Below are experts of layer 4 (counted from 0) of a mixture-of-experts language model. Rows are named down (a neuron's output weights, with its number) and show model dimensions 0-255. Each number is 128 + 24 x the weight over its row's rms, rounded and kept within 0 to 255. Numbers have three digits each.
Before each expert's rows: "comes before" lists some tokens at least twice as common just after its tokens as in all text; "raises" lists some tokens whose logits its average output raises strongly, later layers aside. This comes from a sample of Wikipedia text that the model never trained on. Tokens count by the router's weight.

# expert 57
comes before: " of", ",", ".", " and", " in", " were"
raises: ",", " and", " on", " ("
down0:173106166112096153137176113155138053112107157185120129138146158102124158104127149147111098141097117070140124163140170082131149120084120135139136121131116122100112090163108142133152102182100154136129113149146130061159106161112138169086156122136148164127097122136091132093149118124136109099158133137101138104135112117093150140081105134178119119107115128110113143171112085068111146144087140137099116110168102115130157105131133133118141155123131134117110118139137140109112112140104125143125155116122098146136121144156122082124131139149152145131128098123107131121114099109146134132089098153151130158094119122145167135119138156139148183106060139124093112135152139100146126086165126118109161141093144091096141131107101131133121084139126126087123137103143125157091113131124142
down1:110146138105135113122083078108169082179126120146161146140102100135123139119139156123145085139100103111104115158134149172099165111090148127160118122110157112156157122107166117133143145150149138133107116163113144109152119149085114132115144153095155139135116143108068122151125145147108121125075156120173117148117142104083117142195150147112134107108115128155146110176137148124110100127107159121108152144111103123120143128115133160101111104156113135105088147138097101099113112158137161144122126105151133127118120150110076059115101160106107137141118158152139106127103155169151128095169119146166118097093154141090133119118160094111094154138111157132110130109136102121123109094118107127150162118119150167109112134142164091172130095103104096144158130130170117118135107154187124

# expert 15
comes before: "\n", " The", " He", " In", " It", " This"
raises: " These", " However", "\n", " Since", " This", " In"
down0:097167115112094141114165130104102125150150135135130114146145099134187158154114119126115128123134124098122111108133151115155161144127165136141118104160112151175100103176119152104119141160133139103157128114132116101151145118170124100149107108108172134124086097103121143133139105163123136133121171109156183125107160145135195096130083106158124155111170188152118162123121095160126127179151097123124177148142141105148157103130154114103131122115128155125111153097182146159109133122136100095126143157138171128112151107107117128126116096125121140098131129097151107160076119138102112097127119145136105143152115149098150138159173138142127126097143086153139133102129116110167146124100110150081155124129142121121135108099159147083136162143153080129154140139122180119141113186136174
down1:116132126104139114128134153122128113141102142130120143174125054106108074138169126111118115166119127106072126107090127085139158120151143073122118150121138114118116122122114131135125130104117129128111155119090160112109128144129084132090159117139123115177130106165131088162144134167125153120114065137092129137120133149088145135094124156154091148081107116141072141099163159163098148172145103131164127146075143146128085156160116130116155119148135132134119157097155124074097141124107093113117102158118125144129126145138136150153111140121141178116085155170149096079127089164097122128145103103113099142139092169146136122126134107168084132101141149107130147173136121149088143122148147121112153135180123139123140103118150135145110143100130131080127120135132148131106135086153144

# expert 63
comes before: ",", ".", " and", " of", " in", "'s"
raises: "\n", ".", ",", ";"
down0:138123123125135103138109136122149110170123139145130126140137112136137084152121137125096165122122111180103154125138097126173133105139144150123125086135113165158150112195135130153136112110091115115128180166137117143119093134111112140101118068103187145152114133126146168125132123124155185132157146153118113110103154138134140127127155159081111113111141136119097119160135140111137095074157086138130142103182082165127134126127101115155131118131147159154143172162123125150114182138135128138123138132163126096123140132099115110170117095112139122155098168135149099165114157115176104094149119176154173085169129131134116103118108124157121127157152102172128128103117168109100102134129142157113149092117122119089113124127084130070109165106151105141113125159167165131094124125130109
down1:106143120194096134138120149097109122124129118098134130126083089116125129164137129125140122124107121124151132132107105144109108129105112146130086156136123105167126124126156132131170101143186098121164187118116115123108098158172099128125091138129116119145082165101105089158134159127122109128126102157166165132101106141123109134146136115114127113117093127129122171160105167118122125115135121154100118050138155135125132117169124130112083100121158160126162177153130144122136136186149148106149136159142125123142102142178108101112106128180174119137139137139176150087125141109142100119118104101136200090127141108112130091129106109112110155088108124128127160093088087121108076135135094144162116097137140140124131145161142163168141143130130095156133108131160102156136106151145132

# expert 93
comes before: " |", " Authority", " Genus", " Species", "born", "ˈ"
raises: "т", "ative", "]}"
down0:129105105160120109141157141150119144147115147120106161142135159122113156124133175120126125137169179078120106207101103150115148187094166098096154095110104148116080148125137145128142140109145152115108131134104134149122121139131101074136145140110095093179121119114107101100160137107137165123120111134129166145127110103130103144130104159131150135122113104148146162156090125084092123138125119123133147130162136111151108144118128105135079113128166150112108127102101161141137093137099139095124131136103090134154157170080129109099135116143113159128163109107129181071139128159134126121131093145165152095081115105111114111150141132172125115133134177109110151135093110096181105126123103145118141098150086101097083122114096159116141132134127142178123084145113103144131125105121121
down1:134127129117178160153144130120127107151125172114148164084150111123104165116120113094123133126151082129115159117122108142117094195153097124128157132124139127116125158145091154123129102149150175143116157129129117138118128088119123136132090087108114127168149126143103168097085143095069115125105102111143114106143152159114133159158116103080101167128131111155131168129129111174172141076119160086131087114142132154119145130112148109146158148120169119131119169135097172151128149115176108170124131106150104106128124119150112151110138184162126190117165119113095117112129130133112114169119115135111138141109091096134156152121159117116095104165141119178091122132109138135095121150101119110113131140108158154161116176121100111137135118154157124090159155136149100099122109159145146

# expert 33
comes before: ",", " (", ")", ";", "\"", " is"
raises: " |", ";", "-", " of", " –", "."
down0:110112077118113127108145110158130120118132157138146116145142131108094128126139133134103113119131124123092130055116158112125133157151142154122090144118078143075129116132150151102140106129091155127079111165157141117195145144144119122114132120078149134129122122137143070121111179156108143087123079104093120156120117099158156113114081070111107151135106104157163113127123144130126123117130105095092149174135144082146144125088171142126131099097086185153146152140137120156123141150137135099119124122128138125142098142131144104160108142137127103141148132096113155130085125124090116130145123147167140120103157120076123164146124158165141138100132142121130103143141129095163154119126103119106113138137122154120177155088124213158143092113118127155123147153123156107120135158169131
down1:134187127136170108093105136191111084138127134128142132108155101106141119169125131110153143103133122124145105092120101087153114188162107119151111173103112102115129107140130094132156145146174127137130166147162152149151080063131126170115133095127164113105100098128123167153134119160175106130093151152151132114141095130116146118118135126141133127102134123169118137125135174119112143113155104117152126156102144120124123127124124141144114102140145145152103147133126122106107046118101142115071135129174127144093120113143108098130149122109162149171100115145157150116148117130146138129112105082133144124130128085111129113178157117142167126155146135139109116118143118122116117094101163127158080165171098100112126108145155128149133081167093140136116133085153121118175134125161099

# expert 28
comes before: " the", " a", " been", " to", " not", " his"
raises: " a", " to", " the", " an", " not", " any"
down0:139139140140137120112148142129146074146078145083118130129144142119074137137154109165122107114094153131146151124113156166082138110102163096091100128116099090152099134136134125118090114126181126174141212144139139134158108084100118175133119120131091096153091128096103152146116117136130143130098146126115136151090157102137125113099118111124114140152142104148132118163135156156118130118073118087120102133143114150121093114109110103112149096145127105130072131109168157102130132136118138174170096099130118109149118111152110136134166154135087171161130121115119127113114145157126140147152117176115127120137154144127106137137170150123153156131108128092123139151204131138130093124150133088146118086152168174122166106136112093169143159117100131152109106127138134145124091121143139
down1:141070148117149080126073152114136118138162135080130161144126143128181088111193095119146138181140121143175128144084123088137138124109156091105145146142110129135114093120126147117115089117114140126169148127111125100153086103084176136157115112129173172125158100167105086119116148152102131160117135107164129134139163114083073099128114136129107107173123127123169111159162119184115174108160118176153115120122173115091107139108176114128147116110126120097104135129109176127134102150122146096149112139179142161140167118142128137140137144115111113129158155125145109137113097141133129140166086100118147134141144117101131125118130144126153156124085118167129140151105109152124131119118123108170153115130122118137119083130089140093138139084137122123119112138150126139139123129150123

# expert 25
comes before: " |", ".", "–", "th", ",", ";"
raises: ".", "\".", "\"", ",", ".\"", ":"
down0:135080137118146121155142124140124142132161096130110139151126113139094127140146132128102119147083126142126105132088115144127125164124130132119110099129138099131175097107124086145133166144129194090060140144179149113123098117165173161128121145151150132117165123101107089119108133100130126107184133151140101121155129130158116113068116133166140129128142123113159113107128088072109112145133110140128137155127201125095135149099206149100109144108102122157136116137090155145098168125106097138122158129150115108080156135117111121129118177164130100132125126170136161123122153140132130129124111150096114109086146103157166120141087139138092144148101153102127146172132145137101125143162124109107098150140093148157084074151125126155135125100156127127165144148123157121122128145155126
down1:102126150167136112108162134116125118103126119109154149090123120111132189155141118111119113090112114107128095127131100094135123165164153128128169135188101123106117089128125144150143158144151174126137138146147107092161149113146159124157136124132150150118128136124137119101098127151100143134144111131100139083147087151125137114118146099151097111123132121089162164152100056137136137124147116142097126137156155096168140118122183127155149113118083167129076110148107085124164127151141117117092139158130109130132146096177154181111096121158110116142120070122099145136184082159139164115111110135121145139158136145180129099166105103138096154125104126124137143155121157158185145113168093151112141110152112137131104149126104140147169113124127172126132131143144138109082141114124155

# expert 49
comes before: " |", ")", "–", ",", ";", ":"
raises: "),", ";", ",", ").", " |", ":"
down0:171120161147155112145100130109165129168138122125136147141131102136126105113155176146079091134106121136112141083094144147117146158126123104135120116117127097105145157125081143132126129137109128101164132138143142127100135104147138109081130106156144136111127143107167122107112122106107130150133138113149114111119095165106131108145104069134156159128078105109093103165114146098149143096151137122138052139118154139147087099157142108159109132108115137098103121130133153079127113143100125144147144127132171096094146114167168092123142133109135099155156189095136116125104125140181102120111113086095144121125161121157098110092119133144131175121137071126125138128102112154100123106066150132170156117185151118148128106115132115114135146107105140122145132113178156125159137128106059
down1:132144149070106129062097102133062139123117175147155138140147114164128113146124119090091161123165115130128100124125116113120126144091112118129141125104142115177096104101075125108095133127109119138139188143125120114130103160106148115121092136114152142165051113114109133159123138133151159117155123092123129151131139132100104129133127107131132139103131086140109128125119132149097126112128198072166086139137150101104092163142096130097167073127159161134158119132154133133131122145138128132132130150105090122096123147139109104157108085115151134116151119142107140090157149112127129116099157129100135123111130141155096112123158125127138104117166158144112057116130109134086094127122107129147123133114185142136147116121133152133189140095160120128084145097165129130128170100123141